config = dict(
    hidden_size=256,
    normalize_top_k=False,
    batch_tokens=65536,
    max_steps=7499,
)
Below are experts of layer 6 (counted from 0) of a mixture-of-experts language model. Rows are named router (the router's row for the expert), gate (a neuron's input weights, with its number), up (a neuron's input weights, with its number), down (a neuron's output weights, with its number) and show model dimensions 0-255. Each number is 500 + 25 x the weight over its row's rms, rounded and kept within 0 to 999. Numbers have three digits each.
After each expert's rows: a language model's description of what the expert responds to. This comes from a sample of Wikipedia text that the model never trained on.

# expert 25
router:531486465539487513502487515491539540513515469483508534491523465484518530522494475479487516529526456492515482491452464489477499510495509505497497465533468495560501514526486509511480471474478475460480518479536527512451489478520505517507501496460526509519498550491483516524495545510557521518489458514538504460495476445505475516485494501486481513475546483513452488459511480511434465528475493540505510474507463536505484507498502504492551506473524515460501499479536537525472478509521550483511479501459506511476481492503449491501522525453491481518503513478473525552460463514542525517480489527526452478479536525521497506479513502517471531516476525516473498521514505486488471498488498515527526465464506495460484500468479529494504477526478466519478503498549511447474527533545484
gate1:526493528499496508545544518493528491530505502540490520481477506496502488519458486449496470499504517501515467544502493485499457489517454496479490508478501499514474466461487475487577493497525499586526485541526519515528479475510487479484508477466509517524478502482521482527494536533521503504479461549472509468520505470510525512519511497476517481500513533490546470472505526520520516514492513515499481477474485493526553517482521489454487496498497457512504546519506482528496522504502519486501537520570486479485448514532508538516513471493493472496484495485517479453538538487537504527500507499487513497539451532492544494479485524523546496462516469539542496496447480492545542477513512486508504496489534518495469463481519497529501498520478464474486546461481548548470495491517508
up1:519509527505533464524465487464482494435456481487565498517520516491527470529470519469452520463540491488510482543516477544470464538521481462514469518490477482460488458522498511531536533513492501515515484461480518481524504529474525497483511493478500473485468513479553473520481536554484490461526518469483479506525518493492518504433487492486516489477515487526499516474509472489540488498509505530557488514527500506508473473479469457521542477484562484503514494520489501485464502559486465517534532540492500489485528490503491506495475490481489527457517539466487502490478513530471559491511506494546511500478504518491511525466499542485512458495495512526473511489506531508523464482456504486480460466448507503501502490494522512542474467478511504513466509509475531488481508489513494
down1:454488512501520497495508507489490515507552515533505485482520456466501429512554478490483495450499529449474484536522554539478469490538493472493488479500447539530522498519502508468476517468524517492546490515479519468443499519484484546538496499488509468480537434510540494477486497512546478459555508493477484510509488507506507495500551543506491509531492502504481537542506480506509544509494498511483498512501485481497491463507512522532518521509557482502488436494510528497524511472492492512468486491480474466525525513510548483513441500541529471472457514478505521517502502496433528491490473483500518516486494474535479515522534523474524465517458505462533478535485506521510484510503492473493526500510509486492534496503459515468478495527480474544506491507508524497497505525482467
Description: Number tokens in dates, year ranges and centuries, like 177 in 1776–1782, birth dates like 3 February, plus titles such as Pope, Sir.

# expert 39
router:473531560471550558482532502514450501465525554459480477502471535515453513505478519468537482514493525504506512490479475528521448471519493518518481523498472537502542546445481480438524549519540529477532491524493486501449467489513537504509522469529482459505481495462476472537540458486486452528531488497512507511546511535510483504516479513497481490486524477487553523483475516511464482466510508469498480527498501527507533488480476507554522449571522483476535522466516516490504523531509467519485516503507463491469505498476505490477470518496498477518465482473491535481514506534485476461521508506492499535528517478512493479503530480497507493501501487507500480484501484500537494499492531492530461497550492496524505511489542516487466525509498468517489491504492496501479495507509537
gate2:493499493477516530552500516530525518490532499488548487508483509498507534490548496498514459521517465498514531529511532499517476513473521473554479489485492496500482494538514491518463495480503438468472470505506527540518520532506476517519456496501507530491445493462489508481552521492457509506552486500488487461513494486447500497492501508516479488485480516477480514512499540459521508501445500454515515473519531456499512480522491532487517516463485519471510478466443508462496483501485442501510497554544497509524476506506522509531454483547485535504505560525482477513494462517517556501490517471439496496496542513522463485518498499500450533482516516553487523504512507502470528474500473472496507451516492466533493504484510457482467507520481504538481471538519493530499485472497522
up2:500511482516538533499515493470466527483491487513493510463485428512473491509515531499503498513491455505477554538489519508533505507487523536510513490447513489438519477498485474535504497508526473481449477470492464546521495442509536519534553485470512476466476534481480481474489511484525472530485509466545508469504494506479508459496478508510483511510484477505483489476472484519535462506507473501465522527491486507504473544460519543536504496505511514483527436516529462474449520540490464467515449499509488513499494527509544484497529533479514477494499501468511478509458525491540468527477539432444503541506512528508466462507475484510483498504544497502513486475514460492512468502496509487520464522479469506490503457478522509514486493506495468489527504505476469453502478500518488
down2:540503455490505462519518541545476467493507486460488497502522512507513477517500486515496476530470512497456487510504491492487516479505519480473487510516507514494507536543504473482506488526497494545524562511488513513494522521485449493482513487520501528490517492475474497511478486496502487516512506488501485518534473557528508515520480470521525517513475502493516506537509516497501518483469528491456512446482489526505485533460495453490476495505490499489453520512469505449542463458532536486480496549476528470505515441527543468519490523523494496524452513486478487527477514466449501501503488496527504495502504459500541519445474553480474514491512489463535497490501508522495541538492581508507516513491509502492488507526445508497518429456482504486493539492587515499530460479516494
Description: Articles and possessives like the, a, his after prepositions in biographies, plus death and injury phrasing such as died of, diagnosed with.

# expert 19
router:479496540530521502504454512475506501516469523473525490464475479441520466492557474518488534452474480518516532447515522474512502504509473477506477514515479475486475525524496500520471506489479549466520506521479531493504512471489528501503474498499501523516469531561521483531513523471496522468527520496523505505486498502512516519539494513510459523520540533503510460494499478514528476457480534546461564473489520457526462525520515490513520530518533466488485538467492502474499501505508486535487550549515520496515498494515503511468457497469524506478556473522489529486477483509464518546460519526515542515499476501515491535481490486544484465468508528506475521509489456481459508475495527515452538476488448498485534493503475479520452540516541483517499537513517468514506504498492501
gate0:479470503543510498522559542523480490481493497543503468466490489443466460547474498507537482467481499500523499462512504488498474476554481479447503470548560514493464531514519477513509488524498530487519523483480482513515489469542487498491522518498478496500514542465488450525493495522474572473464464515479472491530450512482473527514524542522521495515437477502494525504484519538508480532480493484513484466474502554522494428531491472521521481500530488484504464491488510501447491525518496495469483502548487474484493504522494506501477489508519511503437498492464475502491476485498469545494502550472499503490479486450511483504521509472466516510512505522509502487487473484525502495512527500501525500527512535529463494532510495480526511541465535542493511495519512513490515503551483
up0:471511507500517498513491491506466483527510463512518447515483510523463492507529498484497465544484543507520491522483497529474471460473511546513484553471544522520497529497502471535517514482538501447490501493490497527507484527517486445521518510505481485521481518517485493504506468521471514460501481557497509504514496497481487529511561474491499528496418510524502497498478497550513519489536509496488459511525481422527531497494474504565452516502523504483525508532507491485492528506522520521478487508462522462516533484568504472463510510493516491495531477505516505519518463428473534461468499498477479450501494487532507512549496511520515540468503495515514488465476531491503497511485482469502477499475523551498511517486458535452505480481482445510513520525494526512517476504502483
down0:519475515467485510505510477560495458497476476497466505462505479469512486506511490503506474509520518510480522511500508518524540513511503504488453513493453521494498442510493501534495505476539552504491514500503503493474479504510530520455511517553512500509529479537536544445554514516474498521502471445536548544446524499487526474519480513493488516516489514460467497487513498487497478475483490471495563455533513514494511525494531491510559497493520525483502536481493501464507460507548525477511509503527479538475470531534501506495547482522494460494534494507488530535487457564491486493524495515492546464481497502502452526536516458494526486505469538472507507516490496496487485483465507474509527518442499505521463537498468498526475488477481516502472525491517490517506499560493554
Description: Numbers and short codes in table cells, mostly sports standings and statistics columns, such as wins and draws, 0, MF, Pld.

# expert 50
router:531486486525509483512532492501535515528502510517514466553498459506537498460525475499486462454529462491454516513523490499484531508494475544469459491482472500485533519528495477490460530458534506524478464516533495524512520480535467483493493476463450504463496518473489507420475529487527538506512497481538480441510486478460480461515514503486485490540480534509491480475486486507488536505476513485510521486491463482469475485490500467502471519470483522543530508548528495495502495481494500470535536516524518551548479522500498501503528508498469475540481516536523475492506490477482478525459530467519511523497543516466473510509472494501538488504493516522484557483478511487479480471516510531519489472474513480483495494527490515525496504433482513466524471463476517538551490491528536
gate3:488498522502531507511515504473501536506542525476508506500464468512488486455565474472501523466480501473534503507491484539500482521506493507522489481500454484503499485477517440485495476459521494512522488451499492475467487543484535497472485495484493509496520500500464525505505483458530508560503485486480514513495484473530490538457509501470494499475530487505501472523524509519492469536525534451496506485526485487490489501471492520527487426525473475501509504506527495515476465535525516456525514538508481535505490480517436542476489468470536427508494473508472496547521499529488480519503507538497468545506531470458484495493505459491490486523500495542440466535558452506450462517485496516488471484468485523512510502457526528524514511522516481512468526515517519465527495525492484
up3:528509460466532505542453453488503519508502493534464526500475477516485467532504448514474523517532472504532492475533545527475488489450534459488500532541463491525504508483501524506505495523534505528501531509505475487509535512469490466548510487466516528480534496470461493520516480554507517533475485483505525507503494497478492496482502549499491526462520459537497498469516500536512518470503544500538510460458501550457499498490491489532504490470522505539472517539474488491495483528502508475484477551512512506461490531491500511467492518504489469523500529498530495516539487524490492526452533474502492518489516530505537556494520460482520509523525562488504511510474506512517484500509486529494503567490507487482460453481496470534516499474485468544508490477514470504539450467523470
down3:498509532464509522485476461481546541528499503510514459485510488526521547459485524515467502475515487484519471546542522435499525492473515527464480536518465497485516450503523495484508475504474511502482482428542481539484489528489469467513485495483506502488521515508504532438500514480488567492506510483500548491499543529493535491496486484473480515495504480505489454454488493522498505463478487470527483498532470515506502474491508489533497484472505525537501461510507499491493478504537542454514461481548494522508524455487464557525506509470501484535493542496469484523515471493480503511436519491535500480510501498505532460509492507482511495526488492544520525550508531509503492494533506513528478490494476508499508529507474466545530534471459519518516540505462457456514489523506507
Description: Words inside song, album, book and film titles, often pronouns or emotive nouns, such as Love, Me, You, Night, Christmas.

# expert 1
router:488454466487518489515526484491492473503496498502497499518500471491532533537521496478500457542528466517476486506509459480481508495466483517514465525517465538494528495549471478520462491476475481505490466486500519531507508483504472477467492476476510446495490464455486476499500530490537536554527502516527457469488477511463490477493531501496455503534500508498489499462476477497486533510477503499517517481521448509487473496520503520411477513483479482551526519522538531506519494487517516480544499505524506504524478481496438505544534503526502474508480468538504475477474487473475482512477540495504509532493518497484472521501446503505504476476472514504488556505482530449457481515465521514526497443497513495480484467530451528544506503495494473532486489473505504498556482542546520
gate2:467463477509501511487512504537525529456511572424490457502475506509479500496476549512492445482534519516498556483478480493535536508494464508498510570488495499510545497532535501478501534470480518509523516504470487490443532518520475484503495518517508502487456499521504487512488492505516484499490504483533510476540494514454483478501430525482488479540512498539539467500477495476507459497509518481478497494496482443510479515492496493549437504512479454479543487500475520510488500483504495486463534503454480487502510454432475495495517469513474525517485522490508495460492502465517511525494514514508517473504493475500460519472471530487517505450531480496474475506504509488507477534440459522487463503492498479506482536507508499526540489512510498518473476464516481483526508499554489
up2:548472490478488513508499500494486516502476498472544492510538508493516511522523480442474495530464493510513513506564544537443478488483520507464468497518515483505494476536501540503474498528475496452497492507458472552528492516495508516506487458484489524466509451555490510495495519466520477528465483504496472541499500519462500560486495508476528474525502502523536535496521471513490497499492539473498505484445520465477515486531504520484480494534473501497476541483493532515498544495538532509503496459521507502517512510474480537475465498485494493487467474468479562468505513496457483482547493483557558481484489514432475521491486496513530486497506510512477509487507524477464502481464527464502515506447513470451507527512464514450464513486508529519499523497528518517494479511479532
down2:486490501513479507486495515533451508510514445518491510492514524486492522517528526527544505533493495514506477529468559522500500442499490491532543450476506494522544492507533445533495445498478515512478518480489481507516514513476518527571487527507474543550502515498512469503502475430504507468499513495484514551517498488500492464531494504525489521455498514503543513498534508496525516467474486536531515503500562456487499481466490470498532469517504521572469508486481514503501490486478497521482506501480480483446473517531533533495529508504476458531450491437487536538511496491474564494497474526512516518492493525501486515521512486519491489506484485476483497505536510519505506538520534503532507518517488479479469505562491470517488528542465535522491491521473480519489503478492522
Description: Words inside proper titles of songs, episodes, films, teams and institutions, often capitalized or "of", e.g. Bird of Death, Dawn No More.

# expert 34
router:505533508493497478492503495470483454515457538452564455511457493498478493501501514498445516536494524442491482438471489490506460480453502512470465489456543464493485481508497461493541486499488493477503469537490492510498547513536497534550467502492524517499521508510493477537470472480469490501542517467513486494510503456508495512523495518517509532485461476508556460507518474493521509486448468474484524468516507476529503493500527443498525490539508488480500504471486476508542521546540512486509508518440464516555502546498495537484497512507475481496514521471493514499552449505496503533496514506511514485491485477504496513495526521526472474513495508518503462510518503486519507481476497563538518477530491495555501486483486507508513537459519498504475526473543545514492487504488525
gate2:463465452519510464473524503483480482552478504522476445445492507490529541502485498505480518497489468513490524464476497509539518503498492496512512531535520551503524521502510505478526480481530522493518499490500495547478565491504498521493484494499506516479543452504497459569490524494490482460534510498502500486482471525494427449503490524508489522517509499534496491473523454525499535503492507531469531514482511474483507454510506490509471515524528502503508508514498506480536518478452510507475491508498526497488528537496485515502507465564532513478491486462522433498459533475470524506509528455512535524503476507502539502486488533552487465488521487493503504517500489522508511522508555516538478495520517488534481498484485453449482511505482522474465561498489526461508544552492496
up2:511502483518504510504521502517516489500520462487481508517483511505527537534500539464534521445473478527526466518474488539490469480464522478477455484513512481487505469496489469535520514475488519503523509497471474540496523516518466494500503478478442498509480519553498476495452528487471588507529502461507484472503488469519509487490509544513517491526516484487515504488491494472501503504449488501486494506500524506555476520492500516496451506531498489489525459516439513467458525477470506525467509517519502525536562493504526472516524507483510537470569523485498496476566520502524495500511489493507496527536442533472529476519525494498525463490484460550517563484483482509471508488504490462498465534477472480510504496524514508514533520489506512475482536529500470561467509499498496
down2:487566515482487478481499464486486528490521497539498476464507480470487509550529463540475528492480542502529481499499536541505481509523494499521516492513494498511503516505509522475493487482497468449564493489446473509477475489500490467482507502504505482511491554538535475482520479491530504478497522504502449468524494521485502491501485529533517468495551516477462543478517521502443471473485516465499474522479483440452505471515487559513517486481527520487483491527490503520489478526529518512462489473488505451515486538470492487492504474476443509517550471440513510469488529515502503493507524483524524507492515492533512520478486467530491511479475482508493494495458486460493488519443495531518493513465509479512481485460479480491472498490454470510514540507525488540463459486552457
Description: Month names in dates, and words in athlete biographies and infoboxes, such as played, his, career highlights, born.

# expert 44
router:526488460465460510544513523497482517513475533490539474495546501503463484463511498544528457520522507500517482537489465505488533491470565476502477534467491478487506497466499525528503517512482511528505474497500463512534507492508484512515456520561477505478510523468500504553468467504490520504480510498510523540503516500532530503449516490458549493513475493486462520473554485523527518534513520508533463502502485546508519495521498502491507495507532493508544512508529475504483545477480470485522503458518482481499541474467533507483488494460481464535489504482502477509544477487470489472519506533488512510543540486534490510485455459491530561479528444517500464461525471544537513511530509498460492540525516494485500528481526512448540506517542512471481506482483510480495506511512493
gate1:463500480505495479502486495500491494484526449514532494480494476462485488499480462537484477463497483474528445467485493460521510492472525496506521515466490500525541516478501485557508491515514503538472487470456463449524550458515471483533521495493534452506492477515504474481502524482446479506492522514507541530467509482467473544511498521493526506469511466463501505555477456523515474506511501487507470484537481532505477489456487504468487503492545509513498500500481500489466477490513457491582531484496516456518509559469537517497438487489491502503558491473497517501527503501463483505482550504482494490477492484488484495520496501549462511459477507527478515473524452472537519526508518471529475482493465500558480488500506473509501537527523492493497530518491477520527495535507496
up1:488489492501488522481510491539495488492510503522505508483455524524483479477473459521508479494510487473512519512495459428533519508499528445463478472521503534515507505489507477488558509466499515549478481498516506465547472494483450504492532502502527486512498517473488462486451511518463475481521493534495563487517455460514505513426446488487502529490518528509480501512495541503534512512501432528520505531523489467526472476518541481490467551475518492479485520483448505502488442486483534520518539477475487553509487455528497503492493547520507516529482525509467501537477523523531470493496509496487486516518489506483477482532518478470528509492494487521517501469486443499527521505535500461505494519478501546489532465504508494481485519503526494484491477491447506454476504541479498
down1:466501451488484504511476532496483517506503502476501517507502508478480488501513503509497496463487524478491487536473519529505473509499488510489501465538487519505506525449539500480505519491518473515478479510504494491464516530496555526474489430506537530569487496506510538512490511500467567507487489520482486453509567478465505483546533502513475473459492512508485512479466503483505456466495490502511549494480493487500510488448447447520525481528508504486496472500474501468555511515510502447460446474493520483503496486485562511493510481491499489500515494534495534467501506479448476503476504514489499497513435529507498488512474523518427517473486480505475508513522489450559483510506485541530480467473465503477511502503497506483492507499481508531507545483499544505456527550515478
Description: Clause-linking words and subject pronouns in biographies and narratives, such as and, who, but, he, she, plus "Scientific" opening taxoboxes.

# expert 41
router:496531497506485510516525519502504492473538473483528465481533524467461503500456446506497466518495548458510498535540471523437514507531546435521462513508557529544502495476486524528527507504508518513530488543551453484530474471474496503524481506514506483523514541489479492539516432488478524502487475505500527510507491469528524519501509512529487534480521455519486515488524471499523473531497522493534478528476528498502576466468486489536482485516531472499548526475498505477488511500465509534481511466528541535492501534488521523508515464493520486503489517498502498542502496487469530489539480517481475541504486499534522507493474492472543502476511477500527480466510482527530483477521491504485515501507516496478493508500537513479537536569530524519504534486519488481510514525462501
gate7:569481484487474493482518541505506510532500460532508497564510531515524517536548467519471498538532523483482475480517528511476521492510501535463524456533548537486495455501502499524473432509493527491536474500551499484505543520519489495498571501476438524467480512506501512530479524485539472525499533486512516461484515515524481520519518472490535511516439496505501503534506513457511475523487499499507477507511534551488539539514486464498481491518476512543496497454500443472511494486460486472494464485516566490514528458518528463508510514487507506529538510495503504519499443510489480462473478480495501496522478484524518482481500500472487544494492475544532501502502502497501495513466516505491495498498514516465463486468485504549482502492497518468539519512486493525524505471497492
up7:529485510514524497512514491508486496509478518511470484474488489491486511468515456484484475430480507486540484496509479438480527512461507493487497492525531483536445462494529498492498453517535511487483526459481522503520506475556441501532458471486486490467510483483490494544512506475519530548495469451511458534498529511522476463511496514496490486543497523507511486464536453519491472511465498535470473510509526476510532472515481469493517517476494519479526476512501474548498501480487515510516565478464527507497500522497526521514508467458475451477499538490501467519484505474468507543504483497442479496481551520500451508493479520505460462495457482523522498524529521487533534449488502505499511518539487516525496455494489529553484530535492497497484487476473514485549502500504530
down7:482496520523516474443545446472496452483488520502481476462514475481489535510510567467526507469456525523487507450518524484517500472476490511501544485501487501505477550461531451489543449545458520506527492491512532530488492514519499500490469492471506485526518535507502508477513493490511478485479459483493473483526493482487498475535532514522518460528490489429486491466511519490474469495533470526509513480510543478467518518477515507481486499491508458498514519484499504510501528559479520511473487556486503531513504487488511466521485523494488504545533461548511513517507493508495438526478506481530535490567495526465504483485486481492515527493525510474554519476496482505477513515464469496521454497503486522556520495470508505476463493489456486535504513477524516534482509508488470
Description: Words opening a relative or quantified clause after a noun or comma, such as which, who, such as, many, both.

# expert 42
router:508508494489535497513519485541476502465500508481487500529496516488507548494524548494548447534478533487484498538522519514506454480524480538539480514513473521480551531507461462508516555490493512501506466533515495505430508504507510488515537481546481478455510494456482488507504543488466498541559523501484488503529489530485478489488488543530482499469511485495554527470467513511507497466529508450515501520507517509485537512490494478535477450529504476505549514455533503462510508504517467520500531514534484544509493480477505460495471509523482494494478524516485514494514500479464508492541516508479551515524489487510470456512524467483503466502483516507518494463514538470501531491499495533533466497473513489532523489490547492539483528490481505501512483511527530516519474532523583
gate2:532477510499530544474468498510528474528457479449470505507509503442508456518525468537482523437531499535478506509553514520509511499548508513503487551494504552497531498511486478502500534454544523502528513462479478509543485521529491477511467496541489509488546475517482508475499487497480479478544555461514525507507544507475532493499486496484462458493498512496502499495519502447567457449533513480528517521536538459484491481494531514512494486482497498484514463465524508500551462521472500498525507518491488517504486526517507517492533480535496523508520514544502495421504518487489507494483467500512478538488482503524512527484515481526492484496499498472506526510500490479530487501509489556444493510483520498535542484509508447495528541494539497476488521504484492472477523512513484
up2:511499490524536505508466508540488488517480511576465491462501514511486491509536485530471528496546444450488494446509488456543511488535517491461520493488542505480553495499493537454502517502479470510486508498453503545490503516517528442536525533492530487505510468496504486502533500480552486463492477489486488479537521516503525501439462516494497509500535537483567503489505497483510523502493469503524542509510523513528467502557543471531517500513475470502513446474507505478537526544490470515464520475485482521468514533521534443464478524489478489509482492474519481494511500491506519488515490513485484484511473462489518551513507488541485459513538469486481499482473501544498517492497525519497463505510502470521503472536490509470479459495519510497493522462460491479509498518505523
down2:458504524501503494510499514504517468481497496512493537540503464429454514516494558463521511470517546471441516525489534536562477485512488486479501487506458495487464517516518509481495513521466471488459510487477496474460507458478515520477538504450506508477478538503505502507528471514522467524472531496484530518521464486508479487521475513502505487519479502469514515514513545477485497513496473518484475496492516502492466477463516497485554545492533458505503503509480474458510443491522479494486579463445457524472465478522472513513463486468522510502520573502514480515535487451521541496472527538482509478475510457509489491495511526499489509460501468496507446512509524490503533520470515481510465517504502511500516527508487484521506510490498509488508482495474506519528499443522470
Description: Mostly the or The before names of works, awards, publications and events, as in Album of the Year, the Neo Geo, The Arizona Republic.

# expert 33
router:546478446523507472508508491515504496512527465511527527520461489525512530455532505504492486499483498467446521544541497479499466483506496541462480502525525453487488516537483473512489529474457536515504448504498538532523522498516465472515513481493472488458504502485498473456464531477533530527550504510468470485516476549486489486497534475516492458517510518512536488493525478523519513481513464513499521492516508488512474537516514496501454542476465514530526455520521516487507510463534490515521495564537503538530471474500492465517490518501483481488520500544501482495482520459489490546517504536498540513511489501475487464507474498511500514505508524515501516509485570468488510459491497512476512487475494458499539466523487493533507533475488534459535488533526481475506496540529565
gate3:543508487511546543547493524461495499513521499537536491541454494527480543512494514485517480470544486512491511496486532489502491470477496554471482468485546475488492522456465497492509488541538491516510489481527496509500487523442540464516534486496482491553522495459501468518484495529498498521506514482504467508491481491513499492492512521486470490484472538482513464535506496492489498476531536498509541488516503477508471465521508502495466530475486503467449517494466513528497460495496545493501539519528508494547505480495467468473473551511473505529518527502507545489455540529491510506487525510460483508501523549523511494527485511529495497525489488541523492529540494469488554478492520518485518478509538487540549530528494513497514542501469487519516445519490538511524579523537493
up3:505506538497559491438517536489539517492510544505537507481508503479496493538522473537467513512524505496505481471525497485473559512505446509527491508488523530551493475471494508567489553481522517495534502504485485521495515529516491506494465467545522575490557494474496508503439524512466475468478477495533566505518458495502486538479522480544503495535493481520535482507522518505525474524490479479515467519491561468469515500514551530483513496527467482535494481481520481499513506510479485450501506474468496497467439469496497493500495514546507491484513525554496504478507530517481456479520514478533499520496518488482548494496512514502497500504492501505527508491484502502505492515495528458504522494521478510462460452459485483464488501486518481473520506479502531503498483509504552
down3:501528532528533492529501474491510484512485524492455530475511497536488475471488527444438514488455456465523492518492522519443534525495512488511520520495554484529493531497553482528524493507487467505533474500490487509523516499504480508480505503511487459489543491555487505516505533486523509522511431482517474539511497459490486509515510574489488525517488490506474483501519476455507520463467502536500473512497539520484522524488498491527490487447507527503504514512490519501500512509533501478521462503498503532474549498541487493487524493497482485511500494554505485525482526479498513476498478505470487499525526472509477475560493521478477516491541539502495507518490529512519499502499489502513499484449539511528522462490535519522505452458560557499470471480522458456453499450526483
Description: Capitalized words in names of awards, festivals, publishers and societies, like Academy Awards, Film Festival, Philosophical Society, often in awards lists.

# expert 7
router:530536498536512541550459485464522535476490497511475537508522486541523490511481529507530554512528519466465503481505523504523517522484528446498505503440527548523517473523522508525467492464518478505489482452498479472492517510468494453510455482469490493514544496512497496482492554507548511452516504483548531512504519526486515495470463524516499506469508491514466527519551493469526560561478506486500492481474499481509507508502528521476500461486456554462458473512513513482540496484496521513456465518508483500486481470499494476503496462505476482481486534480542475500504496518503522494503535492491510462509482487502489486529549508472479507473451524474505529501466441504515489496540523491488527494498483535524508470490474472503549467453503499496487519492530479503478474528518494
gate2:494504511532524503510466508520496506510530530484484521500496479474481499519534507513520499542472487463489479517541482520480472516485522520453473497505516513487481524484532518501469502521535503509485552496497478463476432516497493507518497461491527494497498506527491478480558515470539510491494453511500530443514478478471482469514502485419493504495495482536514501453519484473480530505519543485516464506539477499476519504501507513536545510498543497489509453483521532513551494476460475526478521483496501496536502524467447521498502459502488475469513488479536491497530512498458468463524469473474529527505500500454479535500518500458501458549516460486484477514498461539490485510477507473532522488556529476494464533464508495507519451529446534489528502484519540490520465520506517
up2:558511519516507493552490493492485471503519541483513533467500493479474513506532536505542515452455435504533513521512482471481463509479504510471534476511476461486543526510487512495486501480513510490520550480528454506543486471502492563519491459532481498510487497535499527490484523518536491503471504520503496481465520506485486538534521476464497513511489549519477478481469520521463505481494476525484513488498473506525479519483497438545502504526558456507542523497531508493487501492493475467479486510518518499511501464538460500467477489443447494465493471464526471524492521494473471516473543491484519486488504511498562496487526512506467535508499523531479519483504475486506512525496512504486539445467505519512460475476511534518497527475446490510504490500532525514532509498445486
down2:507502506513510471492488534467517513526535485459490526500466505447467492476474521455512491519454487481524498518501491501505520486476550465524488479516461496478464520475509480445514532445503467536508486505551475503515494508440553475524468474515515479477526497509528504516469520492492461493516498525521510519490435479481496515487486487495488488451523489511504481494497490524505498534497550553508455475493490511479490532521492446519475510531540505518533526456503536477510495537533504520505495506487530508508487524506524508510544496528476499528551492497526443508489474532479479492531468427458519451475493536460503487470483465510468483504502467490483476507499480530501520516529507493517540499458484500518483512509541502532467486492508542494491462527462494508447505482485504
Description: First word pieces right after a line break, hyphen, bracket or quote, such as App(reciation), Pro(clamations), pre-, ex-, Re.

# expert 37
router:485486469505518476498529488477495518472561512498518513519474518521548493517524474503486490494497508515512488520476471537552505493470509468465463483555460489519492508538493497515519493519472540508484501520538533458449502467478517537484493473465502534495512509484530482467495492485496458475473490487495542494534469509549502514517486500513485484503532508520501463507507529527471508467493423531461519500503517520531487543566491522481509517505533487541479523469552539480460512482518480527511474483504512493501457496461480475539482515499463480491498505539536535510487505508508494534480486522466445526472506483505486497486476507501498527518458526487451478538488532464454556490480476517534473494478511510501521540471458491512499546507532481463500490476507491491463482523499486
gate2:510498503484484519463500535527476513481519501498473500536442470533479532492531489561495493538470488522450489491531505498495487497481511527491487503457505516507452472459487539505511472482515488526473519504469493493540468529528490531520483515523495520484512540496501527494516492554484553515496498459554497525520508491511490535518540493549498529509468482478519490489533541530494486467543553488466527553456505486518539458494522509533496484533498488502511537461491474454496475530468508514492523499487497486511532481522564472508534496518431515465512489485537502515505479562540489469524497541541519509481485517491480490520503483485516441496508494538496463537492480478477497485473505531491528534464525516474490490483508451501481532505497489515491500546508495511506490492504521
up2:484509487485519498463502481464426500507475545505552522488538438551550495483503499458471537456539464477531506487503451469473509457485497518476514523484549513529478490518502543492508485475490534526493501502544417510516514486512496534503512511499519499471448490536482490472529519454534465500521456472491479546494526486518499513488483527479506485495471478490488519524518561475482527484491488502523524506454497530511468503527536494480505465490506516515465493504529510545472487502491488467533499533486463487501479521476482493493520497471492500495497532464493516516520534511509503474487502516485450491503533517536470487480490490472532479492498539477493521503496505470484540474518505524509471521502513545460554495513515531527521501483461504437494508498500459516516509503516515
down2:510491480505496538516566468515496497525489527501538482465477510476479477497436472467490514502549452468507459487480447498491531502475469539454505491489491530505507501499489542494486490498522529497502522484493513512512482474496515486495502513494498518513483473444526521533517540529471499503511448455507457481496479512539492478507468480476523499522457471491517463486525550503492533483490499550511469509469471539548456459516528472483503492492454524492506545507471496519478480478523498482508468528496476516533484501573513496489517514453523530482478473505497526513499491521494454464466495550507558519506499511502505507472473495500496482469491501508499489500461484476480533464476464514516516447505543537496532441500538539530506491494524523525514506498542524492497500489479482
Description: Nationality adjectives and country names within proper names of wars, armies and parties, like Sino-Japanese War, South African, French, Royal.

# expert 0
router:482524482450503457460460491511501515506531505501521486498510480507511512482528498500477518524503470538500539508520486463500559534556493511484509492506482470485467486501553495517496494485473488444513478527505468502519522484507510447496481498504521522533441524498525493521462461467542456520514520545460503467525460535459498487468514520536521525503519523500500462501516487518483505460535521475497539526538518476529487509494464511541489533511490470498486509476473517507541512487471507537505497525478528447472474516476477520491479479492465529457549491499454545497490493523464463477498529511470515524474512542488477528466464489510500462480497492506482488473486561473454532513481507511484523507525542491482495486515495470482459517507472460486483544471533486512503501530484492
gate1:500538448527523535510455533498490478468483471491507500564537493471501523506504519461490487443507460498508466490531485452487466516535535478482555530510502491496498520486521522511514498455517486512519501472489501475497520508470502474500505477517503472474475524469496518509479510510524490460514494478485508508514495501519483472448510504506529522453576509493520459465534505491533484502481529500476485500516484548486492463550496496491499497530513447513505497502523462472462492496537477508467431499485515511509492492501469510509449538501511522508513486500537530557513504500497485489496490541483505464512538471529528538506543476472485498514515505480451507464545552534498477477516525514509505549503499491505538516499555491487501498461519506477530495524459445536505480497531516
up1:530498499438508508507523446506527494531490470475546473484538448521492525532494523490510472491497479501530495488504476516511517492483505490516510481481485519497549513477487511530513523458524476512495505516521521530544493557503496442488524482497542479488452531541468492485490483496490485516480512483514506468475532459560489434478531451536534485503472577495506512523521485510556505530485483534531466475502482480525497522512496437488482521489478493478489503538499476437515481489480528482484492442494482509508504502486500467422513502478473511524486495507501518518530489478488506481477511492499498489458489496515491511484501535514475501533536513538495531511538464523497497504523500518538486475489470538494507479469487515522498552497523522523477535510506488523486522518557520
down1:493516537499527501465534510510500473492497586507493503476509549494497463480557474514460518489493518511488468523517515472530503543515461538509492507532515511486478478540495529492462515493499535493546511509498497489501511495467504492542490527526473487530529460507502494479520513496536460460462484526536488528505483520503471548448528520519499531537517456527485458554507515526512494470503512520480526553489499495483506482440507517522527507477503467512499502475491504531519514500498480512502530546507536512448538503469500488480490475498528466549521520533464500484473502481523554476506488483528499539511471509498465462535477520485539498488492507496520489487464523499553511531499546468444473499514511501501459501492513493480518490496460477491528482494490509523547535455530496
Description: Pipe separators inside wikitable rows, mostly after a name, date or numeric cell, as in sports results, election tables, asteroid lists.